From a checkpoint of a small mixture-of-experts model trained on Wikipedia.
Size: 15 layers, vocabulary 1268, 42.5M parameters.
Experts: 128 experts in each of 13 layers, 64 SwiGLU neurons an expert.
Training: a variant of Muon for the experts, 534M tokens, 11314 steps.
Below are experts of layer 6 (counted from 0) of a mixture-of-experts language model. Rows are named router (the router's row for the expert), gate (a neuron's input weights, with its number), up (a neuron's input weights, with its number), down (a neuron's output weights, with its number) and show model dimensions 0-127. Each number is 128 + 32 x the weight over its row's rms, rounded and kept within 0 to 255. Numbers have three digits each.
After each expert's rows: a language model's description of what the expert responds to; "gets" lists some tokens that make up at least twice as much of what it gets as of all text. This comes from a sample of Wikipedia text that the model never trained on. Tokens count by the router's weight.

# expert 9
router:150097168187121141119093073143147109135086142116115150111120185100194127090121148136140157210085080188187098121170070159144113198145145140137144115139119113127108100093097044150123099149113140159158153101051089069109127132126121092185152139121146101160131173137086085102174091128174112114124087141148123131155177162079088160117127136082163144092122074143108157129148125170161097132145
gate0:120149069183207114081144080107155160128139105148097129156120094130070121116141121110129146131127091069183105190149117085144152127117111189101103124149089157091136082108077187118144160141096178103160101109083133070141118159147090184093093146093125157094114077077113164169125112208154180090152091133128172065135073112105110127117131097147138127126081098128100143088123110112139099091151
up0:106152096134122117074103164190135126117086072103138128099140105161131121163120103094135200145131041144102154164119151122078144169130148070141162199122068173174137147117189081139113085116138105139064082163124124087167126108157049120126197109074083142129098151139099142122163126209178144156139142148089159106176138136114140098174136116088125076147142105141124165123118113140128149131121
down0:087189097070122129077156182123104144099112103135125090145084169130148092126116133144145207152108130153158181177118129147097094087081177110145134161067150143062118109133140094108143103158186138160199097113148118103136119114109165156138122128161097140094077059091115103146079127120138102136133126137169124091090071140128192134141124098133141124143110105076155175183091199183177136158117
It responds to: Commas and conjunctions. Commas and and, or, & joining items, especially the comma between a city and its region or state, as in Pune, Maharashtra.
gets: ",", " and", "),", " or", "\",", " &"

# expert 18
router:078116169164170077096122109124122093143176080128100067117153120144130093084121113078080173156112128163169164061130123120128170088163138119128085147114180135110123108129127147095123122169163119138163174134115126164120080097166123175151144186113063133131101069201118114094162129157087121172131158147095097070144135124074151140189102115185147052095128168125083148152081114103121097113098
gate1:165113129168113130153156139116123154118128151131113139190158117144132156117163161104087093126184171137100104121147121107114135115147132104154178100072091153120161139151119180154167125170136092124101141102120158120109060110103095105176163080073117117099143140201149137124151179114118130181182161081103110242162182144205175130154104149113165139146113143172134170144062137183146074117150
up1:172021106133150164143113130124118139107112135154164104076188103073109103084128110126185171123086119126084093139108155095133165149126117140119104114098100123128150159092102150132094109133118124099100103093127113100126122130137143177099120168114174137113115124055036114085195084109069156109158173114161156100141194104172101156128070132114110124092135167100128148127195107086121185168165
down1:101092157126086088126160098065106134201095136121123078141112149138193133084172155108180155155136174113128110110085149105133169148143159148047066071129145081148112079113090121103135117129115132126124095194079141110130140160154079156116153205137148147130131163103137143126141213143120125159088178119100119135116171138135104141130066150125120160069131152096126171172193115112156144146069
It responds to: Mid-word fragments after s. Word-internal pieces following an initial s or similar letters, such as t in soundtrack, old in sold, amp in samples.
gets: "s", "p", ",", "k", "u", "ett"

# expert 25
router:097129129130188140146097101173093159076122151159130159129108076132073124072099113113075172203184170118166109130087128072145095114118148177123125111096154157114110166131140106129116200132133158186047121185119131110137141110141122135077145152130121162146096051091113107122136145176116074086147118190178128104157152132115159068075125087113152118095151138082146155143163141080096119159143
gate5:145060098087162133156170143196100130123166125220162142155164089159165129129133171150069144059181167135144109121140118138129105116141092128085099134067085140130145133115102120134133124145110122096112136109117149111137144074026065182151135107092099086139129118124128118132131136127089082152152075141089103105128156183117097157127059183108140179121115115130072147089160113113129200154127
up5:114209160164111077143123127093130107133113125146114134100097174114093137144135082123132095155115055112141140134111160173138143122133131179191101150169098113119134123118127128140138132105120202199137110125135098086135100131249213092123137137219104134114151165127142102159134103116125171105154140146205133139120114087098133137136148108140169120128155099146106099153128137225133061127148
down5:152088162114139150144185103158140142148156152117098071172092080111099140191076171083147124105080151121140141136164098136117169138068079137122126105179131126166170149153115132144155125044170126076096176125172117074135118135039152158120111119141114117156223152095145104100112122160103159149176119072101114131159099096137111123097164105131099106137137174203089155131083110155138113140100
It responds to: Preposition of. The preposition of after nouns, especially in titles and places like district of, Shire of, Chief of, part of.
gets: " of", " to", " in", " from", "ound", " into"

# expert 16
router:117160126122175132060175125126119159104080113124143081148173158125082092147114174127137086091148131128082073129171143109099127066163118115172167102167110103188085136137123200144090138162126154102109076129105186124104097156091132123086179091112147171086166076100123045126170101110090094145110114129120186172132151094117160152157166127127165142048186108094112125136124161110136147122103
gate1:165186165100121091089142081178095125103107152124199089173145125145081119122129131119123144110120102166144183146118137129135162094191134113110123116112120135134130102125125174210131124128138107143146184110218112100120134157188120158128099138179083131148138139168071116147188077112085122109096169091206086115061129142111085113125144108140127150118134211134093173129111123063146082121094
up1:146138060123111102183093144120129127129099116090133170086153132127174118195135130159109162150110143154094085140088102189114068125154104111169112145130101094128123107145188075129103126099070165148116161125105105223158102178099144113101153147126141156093127147142170218124128190143140141156152104101127135120135136175111176129070133133091100152119121085180170098154142197180129188130086
down1:138133089102165094117140117089186125149145128076125083159128101177131124086120150100100137153118133160152187107118151119159140095149115124082173179132102191121159189138070081167126142090133154147143068064082133122129082101143144110153166168100102135105155109101113120167143072138200095103160114111167159113124113132079087176099138208186155084087127105162086149162140151092135181126079
It responds to: Verb stems before inflection. Verb stems and inner pieces taking -ed/-ing endings, like follow, develop, add, move, form, plus the "ong" of long, belonging.
gets: "ong", "n", "form", " follow", "velop", "urn"

# expert 0
router:159135167144131152112173086117165119147135144094090143107130098049125146124118137092106103145108099168182078158149035081188161140154121137177115088137145138104113091100122113139135124127185131138186115114171066096140091176106121059130148102170074099134138190116104099087132096130150126066113121151130092084083155117125072181140185126147142169126100096116090122100147090123056124084137
gate0:167167137124127158155173073066113151141085102151137115118128178120134090109124136129077149146183159150111150089090165166125093123154101077106145129139109130196138084116156122090218173171127082100086078120094143139155084180183099157129094124143111106104130182132169127053144106147108106128164195162159167129091108159093095081080165067109136125103088146134097165158150133102134131154148
up0:144131072160087148143158082081121145156109121147142085117096176126132093102117151182064161128193133119108145048138181172148052150155096091138094136123117148183154072098138163136173147165108110107091086090142099183133124168161111125088132119104097093129150136110165123070127086097095107176116192185156114101130119136115101082126134073143122095132119169167101160152196079120102152128144
down0:127110129151107163087119169146095081123205140115090156125128161080140180169140119100144127111047097124109119193140072134169153138111164162128132147117167086086139156125116133103105151088094166213198143175121204108120095083098122064136155091090126095103121150162126045176157158118133093134113140136183121151122120113125146128124114128178076122115080133103084124142155126151149099182162
It responds to: Coordinating conjunctions in lists. Joining words and commas between list items or clauses, mostly and, comma, or, &, but, as in "marine, nuclear and power".
gets: " and", ",", " or", " &", " but", "),"

# expert 52
router:088148157109152140174124117151155193115135149119103138075108192125120129106137137095066131160114076119111111157089151127163130165152149102144148135112125087114074177138163114165158189143163163177193152123143096138144102141137113118153148097193079136124094114088099065113138077136170110137092049128157092083105181094137137099141175099095048125085126103130134195177128132152105130093187
gate1:098139088084143150132173071159109117116143124154172110059106137145164122147167106151143173139118130122153053116083215102149060076145135045108090051164121076124152114123153161127109115116154098099123170141118148121147117162141131114104188074151082108082128115132118136108078151131122079098076125039115146122101157070144099131158167107146137134119134152136127079152107129143091134124191
up1:125150145130093149081120135112136176107202129173164139114139121112149156105128135135115113122129095155126047114126166161120140115085126134092132091176179073078144090103109150161174182125112044127125086161148151152132052110157075158141085082136108173102180109106159109099134133161141095103145188122122057141075123110153115096152106149108203100129122206135133125143094137106082121081178
down1:149115057110175157118109157081114153126130138128107139133142161187135129143148131127108104158153140129164172106120049115129137177135089095133160200149118139126034165099160125106186147139148175166136081138121166140065140148107200119122178121100161148095076140148155064151117109122143104119070124153187172103105131159156120095127120159130128153098132091119091172182065074146135066092121
It responds to: Linking prepositions. Prepositions and connectors after verbs or commas, chiefly by after participles (directed by, founded by), also with, from, including, between, semicolons.
gets: " by", " with", " from", ";", " as", ":"

# expert 48
router:054129150156154125096164117125166124105128100122139129078140155094102079081125185122154059077133125122138075128125133066164112101117128135188160135071179105094159112132131141120137094169101137178129108137134150174123175177098109094136133179065181112075176101146142097091103111152116155123104145157180125206138115136135148194148109084135074079131141061111110099112127143095170173091109
gate1:163144147136140140122126136160111161113174172123149077144157186127147097085159112092086129101152224119116143072123151147109130098149139095111154128153098116119116131095145106123080120179094088205100093106094096144075127153158023141121174123097056129090132167147104176131177138120160124125162164111119157136094084158205122148179104134142122169118113140112103099168079172146179150150105
up1:116154103141111140120126162127150135139101068159124150156132132107082081135164159089112112185145134117145127168120093133115149182161149156150168173113088133063116192084080096123162096181140147139123082139110128133095119142083125095160090134125101171092102125075126144103108201129110128146095083096183141146110194109095071114202131066165109108178162118116137091152086105199068163175118
down1:150125136082102070086105117162191096138139149095102091117101092107055095130115168180174147115209080097125158157162126124172130101164148111112142123145109063164114089130110144113055116096137112140160154126152168127138098095097123142093095165134117170100133149128069107071086134147192133116098113143135122068148080170122183139164190134162056149092144142179166127098153142131081118136121
It responds to: Verb particles and participles. Adverb particles and past participles completing verb phrases, such as out, up, well, away, known, found, used, in "as well as".
gets: " out", "ld", " up", "ated", " part", "ased"

# expert 35
router:116126177089163183169147113124150139099119173170085102140089053165101086189096093147176153139204119095145161154092095164116096130035131137132118099162124121120148110100171133099160140146102118152141165102129093114160148184149159115084146145120089083123177085064073128110148115115130071099116180123120099127133151170160125108102133132167165118138127159106137122170121148102191080137204
gate1:129065155101137132136110160134107072100135105176107155121130130151144164193126134209093154087193131129102125066080089151057091115117112094153135127128092210130105176067081110066086130108178121148074123090158113103134136094085137096171161109068151192112120160173161133079100144142121088101129150128170154163170126158152147155155079109124165160145139111126102101115121114145142099123107
up1:157090161106093174130082113082176103116097103191123127082138098114114150183134107130144146076155151129098104135097154149102131173123098133163105160148158134166118145092171117093105116153181138151110110060176124121168158074025113156144154132076198114176136126136134155102098155172126062097081145140083154137169134163160104112100170066120130135182143114124069121093135089114164159157146
down1:168144135153120113113136146120140149143113118117112079183120056151078081110124141129195092133083094143155076115155169142121077160190175069089072115123098181182098148161098134137107154154083160090101144151103099098099173186098123157088142115114130106118101163087173189149164181139109091116125103141110129091122144159078118101123191106100061117123135165141064096156151115102105127147181
It responds to: Colons and separators. Colons ending infobox labels and list lead-ins, like Country: or may refer to:, plus semicolons and pipes in tables.
gets: ":", " |", ";", " –", " -", "°"

# expert 6
router:121153173088207145166162208123085136155151119138088152154136187114088123097108091151132199099108107088133129080139113112110092113129119120121101156174098121215103131183152083112139193109145123045104121135117105188129146106129122097072136175100146173167155146127116170099133126091129157160110154175141134129091143110127069126088125089121086061137155153160107129109120159090118160118188
gate0:119082123164191120090129121094114122124157155133148105166079143133144126180087109097126215109111138147127192160150138083102097086189114116127119125149069147122152118112135137091183107080177142084067058095087165099118162112055112148139096128063105050140118132125118101169107148148126176151183094129099078135155185164142154127112090102166136144096133176098109152135152117122096163158127
up0:133129148142123126060110122138094156090141137106160115125096124113184131137189134111138201086063095140112195164196111097116140092141088100188160104107148140200128146235085086035121117151178110168078158109156113128089153134080117116172066137129088145149159118141119156101152168131133161143132104149136096116133155118092110123098080119134155138114137085140130150116145124168070142144161
down0:107118166149061108133147139137148102073064136084114128066118149147164129093127153139169100123117073127155101131127160147191158121044193149139152094142172085086181117164105135139111093147107167167128148107118071137104105094166192090119130172194071175115135106073160190130102124130133106104170156161128119094113143114111106120124109114149135143196167146139167135105100195144106081106098
It responds to: Table and heading markup. Line-initial pipes opening wiki table rows, section heading equals signs (==, ===), and opening quotation marks before titles.
gets: "|", " \"", "==", "===", "\n", "="

# expert 5
router:077118121166111099071078112139143124136114116145163159109140088108123161172110176110197106126097065094106147191078146094162158147137111141154153162098162142148119164120138104127135126151109128186067137157176111153145154070167182126142134146112173110181175116154154157079129134096140110149063154170180157139188134125144183138177060160148084121182107141145105105153146168090138120091068
gate26:106162062134134133140106113112092133155136115098079186164128159107185115192158158141136126119164104102089131115117079152140107140148136103146102124196130106119091177137117200096099152132085093138118163168157167157174151144143066160143164041148122166181086166090177105157180112108144091132138168184168084163139195162083146092103097135107151151142163161149123144115140177147107105089142
up26:114123136101148156091111159179085101144104155138139136062104083160144158079137196132139144042143197103111140153137127156116198128107156094148151118124094151149174154158133081142086145131170168049133094143132099172109151164075170105122165133166100115084101101174134065120119117101115085067085107113119141140150134139188155135146096162112133132108113134099049146135151195113093091161130
down26:095175162125120104105120135172135046125097153071125132127082094036093103178122121136119131168093106181140143130069123111180139137083109108130164079090187146139135092074137112112142114168127143145165142122164138162085141163159154135094135090146135143174155106132143088069097118119175112182127158101160194108208115119106147133116059130105163131129168168116140143173123181125173095159164
It responds to: Institution and office word endings. Final pieces of political and institutional nouns, such as candid-ate, Univers-ity, Part-y, D-istrict, Ch-urch, often in election tables.
gets: "er", "or", "ation", " University", "ity", "y"

# expert 24
router:153127091072114124073190121173086126128140167183113095138151211097126102121135182148067162059128184119105153125164124123206104122104121160116117158155063112110144140122121122139166123157075093144148157145100176166146123047107139148137124158120147136096107105117152099123066120101104117126100140148136170129117092093222141128156194098143109137079102145185152152139167147113115170140098
gate1:162172153106084147091085186135123080074098110101101143109148208112137172106132141112063098142158119145184147130171121136144175113169135158124148078134110130144156127126153124179080169093081198090069109147071155114141144169126123160105109090108087142129144150110103088132166128130093089146205147140172177106098183132156102110167121156074090122087154134124160161151174122097133178085146
up1:109091102146083081097156175110122086174179154094114127146126167152144175155107122118139069145176104110184116104113133105128114126121124100148128097104132161138096122157151024149058158149120137097149187095192142190138112123105166160102128095090126091067126114098141120186188139162132137158189100146112184166100147136164133184168148142110094094096184143118130157109157145180174143153131
down1:166175141146133123144154119107156205105092158162169126149139108088121147135141145172156168168099147178148177103160135121155115102147137175207120200159063110182123113210101128107055142169130082150083175089078133103137122117129086116111146098174103099167117111159147125099173104140159096159162127144114090083051137131142092127118128164049136090106124109132156160104144146141153155130127
It responds to: Early word pieces. Second pieces of words and prefixes such as Pre, sub, Un, notably re in Supreme Court and Oregon.
gets: " In", "re", "ad", " pre", " sub", " Pre"

# expert 60
router:135215144108149109090204142129173125168146098208142068102195163184165108138134115126131048062137123117142141156117111131097165163131173168182169122128155119116129167156123144136121117134101114135126126128127114145104105213109116125121165078102183122068130119139147132148140160153087078080134150163145157093140175082112182143128146096141107079180160180138157073085132122123129140113139
gate1:172074137124191118074129169144187115105128119153143138137081158142177105098161134068165119146176153136116161146152087128147069169108114116170111119157106120162187159162124162067120155125144145141133173144108073073122079114141152118135134103112119112140164097117152118133183142049115136050172124125137148193143155154135145165110135136133085104155149143172180130075196109207107123176112
up1:144139116156126059095154155172145124101145122120167132131138118108123083160163188078154116174112119173137102134114112104140033153112093146192141117145137137162161185162119176101139120177127148129138154106074131081181092155193155091083138134101115113128157089134203126124140115023115116116161150083154130175123174119127128140136158125116111109132144185157140121081166066142207143152117
down1:076064154103166162131161188054110150117124112129150098103125078122154072080145183089112153149167125073116076183135154181101092123130125117138137111151141163170075163164120173065103136122101070098103140165164114172090155136124135115124085108086124124159152075090137115090170127154125122137127144168093061138118184153144107179117143109131075143093129102137179113090110142096163194140112
It responds to: Verb stems and not. The word not and stems awaiting suffixes, such as ent in mentor and mentioned, direct, form, sign, sing, count.
gets: " not", "ent", "ct", " direct", " sign", "ut"

# expert 51
router:064112092151139144092111123093125107136143138128156127107122084184069126166143130181075113084098160124106110099153179140113124161121127040094120086146059099181093142145131123089093110144086174083133155129155166130123108089126129129103069104146059082108109136118097083135107032174132153089118138165160168146111125104141116170162071130134138113159110199144137134159149181083109104154095
gate0:077108113079204115179150127133067105147175160143106142113127192159137140133184135144163076152133143129084136106201075156122131128110163097128110111117178114142180207104191153089115137171118111167184110181119170120134120130093131114110138173096076126117133201119133151132120157128202108133152106155146103155140177176099116123102110111121096172135129110153119166191134181144140123170077
up0:148128125125142156130111177178157148115111123101117206110114106064165195133181102091109125111134131128105112157118088163131110075106088095061099160155130078120103128139146135130120118090119134067102116113091122090113141108066136217145133153121199152046155142158134102134074181098131100145197107094118135133113104145109127132131159133191073120135156176167142143201104188123102114109119
down0:130133190135161072174150109168136092152114110124151195118106120048113121103126182149146117108146166119087103147098160152169094069146141119078092135148183086173105130191081105137144125114082161083113108153112106136093153168127151148197091122140189160113118123164089097095141150126085196127176078146117175171154129106162127145145100129137113098124128127149216120173102144093088129105176
It responds to: Non-Latin script bytes. Raw byte pieces of Japanese, Chinese and Thai characters, such as katakana game and Pokémon names, plus stray letters and digits.
gets: "im", "w", "u", " $", "qu", " 198"

# expert 2
router:098119155108129152150219087091157117088137063099163076142144116092081136125142073084135118100177106095107181111163196053089139176127136119062093120121091088157100107108150147095173129119204135134142146128104146087087152144149138099077107095093116119104110080103153124154143095122145096114124138117070110147158122135100122095167135164191144140138134067170161148139187146094177148131103
gate0:124116152189144076146150114088185119133147075081145167170085112112120143102164107095166073147132113125149130139202160114170133100176120152091118101129150169174130128130179130092151118185094096141101127097189131075099115163109159207114132154077126122171084105126130084098083128121091147166156130028100131071145144156162156177093133147153156176098175141111123163092154094117131136114125
up0:075098100135120136070116128094040169077094144135102149122103112165114129123101164149166106136147126142122143117115137125156128134143106108143112097173166107123100174170137150124114128176120141040105101124133112111186128111171094101214179114173155116133124165102090176079155154118140193090138080143096081164109117134163096119115157125079128148177171078182124069079155144088114068082123
down0:089140146139149131122119126120146193026113160117127144098144194113155146109097138129193111102148158137090132145213166080086125185128089145104146152065166130109129081131147154154152180110156209138115180088180189069088127121135136135127118127125133097128115135136118138088140101146113156127143068129126106106170120116118117158096099164108076173109056134171134088120123188115086090152102
It responds to: Mid-word consonant fragments. Short consonant pieces inside names and rare words, such as d in Waldner or Walden, g in Boosenburg, n in x_n.
gets: "n", "d", "–", "inn", "k", "g"

# expert 12
router:121137098146076158130124085168155077095137161179186143120160090147093133152124187131028105120134184148097150071125090156163124101063143089097126148143104094138106131113144130105066098096069131106101109116085139153114094097106177131116078177074087080116112104111131146099110169132184153113118121151174127152125081186175154128139079149142163184098130107118149095110090156110157076126145
gate0:199116124117115117161082180131200100104093108089096172118078097128096150133123155124124123142156132164123080118102084055219144123156123087145033106147116144179135120150106133103156108109109159143112164103137122108136107131171103161130139079086136167183145113112100165178095118157118142164107163120066151127154175192094116141102186172130156115155149135136133126095095160143094148211136
up0:114134068131139077092168100083111108168125165138184179127188126160051121128115133072123149129178078072110096104090125115105094112114138122115148113123102085041108125152089141093102140108109148109124096152112107139070128105110119126114114110211152165143094131131102138122171116170114145132122122105027120159108153109112149042142161106177147115174104078119118086091147147130064155126099
down0:120140115109204128071143133170116156136151077125126096108202111121121095129043115174068132101136121129155128136109118103078114054185149072087075181157119116113179151103137124170114135076144142141226053097114033120154132145058173125122099122108094133128141156131192115095142148145129115135144119132119142097141138130100136124122126115125141155186125151110115098106094128135128155181132
It responds to: Units and coordinates. Word pieces and digits inside measurements and coordinates, such as m in km², q in sq mi, degree signs, decimal zeros.
gets: "um", " 0", "0", "m", "ar", "/"

# expert 13
router:137097161168067109124114153118146158183134136075144108079085107143115109069145129108080136079162117092112135109132088161095158139084099105109111115068116137083178121162088129118161104078160092126131176097129213133088136171147105160167111147115076106130157164113130167086080179120083121122066114128134176095070154160151112071162138087092152148155123118118210118154110121126132194131157
gate2:104116167098133125143145127124168154145065143129134122122137107127119122175157103148115073112140094078147114134131087156134138135171120142206097164131186145197126113098082090123174081135159145179142129148143087076176101182087084142108174131176135189112113179110172094128128164091180122168138143138175120138092089166122110096090142116074132154102173132128194144037146126162095093186129
up2:147176126119201154118108153137133144099130158126150102130116139071193101173141114116145165148138095102157107188117167163090154093181116176123082050093118167139114129048187105155084133149093113140120091104113170138113118178115187117162124084112103120162067150148171168138134155144102070113148142124063075093061118116144129153133157121103160116129123181102163185136077160116110152123103
down2:160158171097133143119111134151108119144080168024136146153125089033080123147174113120104169107107169139144087112104088179139133157069138157148109127111144152088110123176090119117129076071188114124077108151174106133100169135102088131138141116118145120130127128138082226129088138103172133168157148111147166097102145139112176107150129172120174102159176103167181099123127073087111154128118
It responds to: Article a and A-. The articles a and an, and capital A starting words like Awards, Airlines, Active, Alexander, plus B-ib- in Bible.
gets: " a", " A", " an", "ro", "uro", " ro"

# expert 38
router:116120113139122105123086159109133156105121093175154070165128141164158116164100160105187067098121186158137121132162150098079121090133146137090087126123161184122106100094108090127115105172121177170064108176189157108110154190132127120111133165177164120179158113097123146092166095079153148149099111185079166114136101082162135117091113113154059138098113159103192179171106157186160149138121
gate1:121098147152128112072131139140192095127159145174131125119153175140162122116131102068134144154106178151183109153096103180087181087142053119148119129165125121093121091136120120108074112088075147110073082135151183150116108135084152096197107080069111115183142146124137115127119131130109137105165124083117178101161108120150122117100162127169078208152088194156152112152141117125130058191106
up1:071178123112034188131122125132159164145081163101114117158169112102138167098142129182140143127164135139128096197152070128116018124136158054138172169086128153156114155133083145113114125160188085134148179169181109118161152154099175119156116184149152085091134086082105146101136149131094155135146110088116166114126178113094130116096149121165085165105140137104095125109123135126097139149104
down1:129128191139143139120079087106097179183125147124060121112128158111185131106120121114094128100061112125065179150166121104189124141120166140124087189108120121190160122142131123092144127154157137101127135154113061093164161158168131163076162219151117105081136093130143133145084083124148178132094170112159098159122124087140100123138118127091165062129135116090069125113105106165177141159064
It responds to: Year and number digits. Final digits of years after 200, 197, 202 (2007, 1970s, 2025–26), standalone 2010s year tokens, and digits in table numbers.
gets: "9", "6", "7", "5", "8", "4"

# expert 55
router:135189046162111139115138135178139145102116164149140179109103141117178126131100107151091146141150073135068157125159102151172113120159119110106132143114088072163174149132119134105129113098064122109113077154071124077080141166176151108081147093043089142113114189145098177136115133158099166116112113188117173135110078155132156136116157102072104143150069109153164108199131153140171098158151
gate1:094183135140117141173134100082120094090138129152132096103140154123153152111120134126125126105112140121127150150128120139088108133116080032181085099111082106108131154101130178146153095147128204095185136115125165080109100193110148142105184095114144176159148161172126145168114077144081121179103123134156085124101138102161130126061118115111236123108184134118059174137049105157140116140130
up1:102159123143069146077123105136181124121158132122132146177106200188165103211146151120128136161191088133216094088094135125112104135139124131159165163186091142153098135143120142138090156107127131158149120102094061122180108117137157123132159148077122143120140038080134161069101099107133091095149179084106100133160142168115121169125088161167105145097099160140109136104172105121177141112080
down1:157145107087118110128102179073140085148109112125137163122100125128148138130159146092012148048061105162062149173161120119173124062135094157112129095104105133136083199120165160068140063099185106135137164086125155176133100136091076129141160114111124121092146114135087069130131085128105129142176125078133123172105083142135095084124103161129126137147177135152163114123172118142145119109143
It responds to: Foreign name pieces. Middle pieces and byte fragments inside non-English names and words, such as Hashe-m-ian, Kası-m-paşa, KwaZ-ul-u, Greek letters.
gets: "m", " in", "y", "un", "ab", "ad"

# expert 56
router:093084160201127139131057133156150133121068185073081088162098093095120105097199164141164159107134131116106089096201083084112135176068155136168134102112159124171096107114108130144124111153108121159173121134122104109080103104155171111144131093123108155193162104108082130128109155161158064122099106094076122085165063123110157154160130134102103115132131082179163138110116136105187162136123
gate0:155167074098126108140103127109134119158157087153081094122133147036061090087124067135141102090144094102131076145109158079132110090136160132146113133145179088077147054150104163166081138116101161161120186144160141118159175130128160110138154121183151100170127175165146108089115094129142133164070168140081148128217165135124113060154140087125131114123101167115098127106094150115081107113101
up0:073116139133169165108106112150160117131126134103113161136048100108078107132134164112148123116163109140162104088097179097118158114129145105229146141134134100140150119129160210185108140050144229174168094115151128190158084140129147158171111091159106151118170138125085111101107147123107079107106094105172105112147106119137106123149081157171159124160180100115131190115141106104170124150081
down0:101169184089165085144122109149138106176077139100151123120124126126168088092108155174142146139155116157087188106110129191111096113140101119122144110062100102088115161101163094151148106088151116127211150064143176159109123144109105119128112143143143162113157112114154119117110172115100088139201073136105060126141151135122160150110084151125165152159151196107183082128195144131191142104204
It responds to: Table cell separators. Pipe separators between numeric cells in sports scores and statistics tables, plus semicolons and dashes in score lists.
gets: " |", ";", " –", " /", "\n ", ");"

# expert 49
router:144087122116061119127155090132079137146104110143184142114140143118169154076094156167079159073165149084100154145153157194149174148091120165198159168128085120129172094154140208114167140100139119160118125096100195109102127080082178159125093149097089147157164130100152066114114134136148149141146126142129140115094115126192106107062163082171089105114105144095155155150115147072133144089171
gate1:163103125122131110095139159146139149166170095135117164145132142128061140163135164182145110157147178161178081150167086096194155128140134164144147134167120213160124109066158137072108144105146092103137099119136167112160167113075067098115124175136152161115080121091136064167133152074084081114143108094098120157127183134103095086036119114163136157179168121118114150126134109161080146104116
up1:061109148189135155128158096132158134160134079130095192077121132170095121107094138201147098135116135178215092122140134124186089056115129169141113078138141116182180105107095152083082151161118146090159144105212148089099091089102189148130135140133072154094135113148135061183137130125109124125153111131125175135163152144075080143112110148094136132163149139167092107157125122129110131127155
down1:138124137129103091156192143126146140124200164155094157100165109098151110158150156155083109126113135138143103133126088139048089160132125064114157104175112072104158086212129134110123137116128070122101189084156148207151119093136136108133128149092177082184103141147167125123192115130101100146110170174177151133048168102163161086149104149120084119144137133137130064115146139109150151170159
It responds to: Capital E word starts. Word-initial capital E and similar pieces, such as E-astern, E-mirates, E-udicots, Eng-lish, plus other capitals like P-erth.
gets: " E", " e", " S", "E", " Eng", " R"

# expert 40
router:142135110156065189153130125139088135098152081102131171103146087089150138123138142164102161095107124200119153143147150092134108083099169031157142171108126098114108104182169150114125117125181099099130144130153132150171130082157164174079132096091136083105117093193114166116156191133109139077209143132131134129184140081152175080122120205155123162078126105142135136154155116128118121111181
gate1:140147125128143097066152074153110157161177125152122151145179105085154192161124127093113112068139167164156130172171085116178118126154088067137179090162143181142147177141067094165113127152130055095074120096093122099159171072159113153108114174106126085129096110121136118153105152150072131075162162072152087089111170150133094117133116165153139137129171093160077071126139145140143110115158
up1:097074068157112139184099162133162142117103096141150131110125145099127124080119101082130112114107133093143101135093166175070154130114171186128201094056133120165114059087178129104119122137177174135155131116130138132145091210106210093120092139125117115102120142171125217130112134107203129158104127166050162141104112127147100091116122114120115107103130150146138111156139073073124123161108
down1:109100104096109121089145144153157059055110151156160126104127204130160107056161130120155066101108128119131139092163086135140116125084118104132153075131094123171162077119141163141150087154175139133092136128167113152097119200117148144134150113099050136133186119120127140120093078121130081160151083150157126114108071128121090194061107059108169114131156096153129160178191131150143163117137
It responds to: Mid-word syllables. Middle syllables of longer words after a prefix or first syllable, like the "ific" in classification, "or" in collaborations, "le" in nuclear.
gets: "er", "c", "ad", "g", "ist", "il"

# expert 14
router:142094107161167087147070162110117160156132087160078123124147092109145126121131074067122178163177107083146120169176203129105100105169102162081177109122123125107115150100164128100179079127078139094169120109186154120075098091101160127196114183121124159111048133115122130113072134111112156098137190165140146111157170133141175118143156182180118092117094082125121104134073134111125149142121
gate1:136111095056104102139106088082176145184122137143114153169113140094126187122129147141127097104081061084067098184096157086130072164134116065048149121067096144171158135149140115156123124080162125100123162122116108100164092184045128121089127137151092105188124125139143120126102148130104135129113129113181121143146182081140161091134132111139209130123172111073145161113122107140148100146164
up1:134118136146187142131105140120078128067128137086124048112153085137151130161110122160120178101152176178159115067149168163095166125141188163147091091098151137144095105105149195117101118110164145149163114102108165098069136125199155209108161115115135146117149131182105136129177090127116115123107145070069088164148100181040156174103105100084105137097122101117132109154145111097146127104113
down1:113147131069089116186102116095082104093117105129113075100140084077103131172130133115158115036160151119172105138173134099129111169097121100138110123110109138096161125114156111109151128083205168094141134127162158128138113131129100186091136055147132080124128139149129118142204079118169058149155160135092128094128096109123116037115115099121127089097120122155094089141142202084173102131187
It responds to: Plural and agent suffixes. Word-final s, ers, ors, ists on nouns and verbs (clubs, stabs, insects), plus relative pronouns who and which.
gets: "s", "ers", "ors", "ts", "ters", " s"

# expert 4
router:119135099136197150155072143100138169090140099072129095131151123158150113164089162161160130085070104170126097142155127111102081095129128110177110095118174114109147126125121146086125154126135075131096096109208170103118130200165079224102159125159160136136105174147120224119190125082140135104098171139188138158164120146113118088152140096135119168094138108099148168116124131085130090102105
gate1:141164168113111114086153085113141109141134122109119134151124153124115152119107091175093094118102112137142119064135157117130082092137119143165178155152094154138124093125128091152133132037136158129091120112117109110177121037086173099161158100085053145185118112018108152115151157116091089113137129101116171179142120162188096121117117180160128139184130093124106160119137133153179116150039
up1:122173116145103113129123196118053145232082137156163101171170173124127130172166143146154120144116112063133113132150191111131155141104128118130168158123154078129069089121086128118144144162164157166098158120116169149132084090128156160101129070122127093182105157145167147111175145119145116143090172183146129117107106211162148111118154107135150150150120155189169129062111083111096097107082
down1:162151145157151136092166105093138143125134165143147121139116154181149060077114119138125090110153149116107070137083102170101157106097138113067103179137150176135111133077073108117190165159123112137133134093116107067128109098068106094114122111116107185162057092131123104116080132163101076167143167078147155110064092104111130059082141150147179154128169164143158183114145099113102104145197
It responds to: Adjective-ending suffixes. Word-final adjective suffixes after a stem, such as -ial, -ical, -ual, -ional, -ian, -ular, e.g. essential, gradual, ecclesiastical.
gets: "ial", "ian", "ical", "ual", "ional", "ary"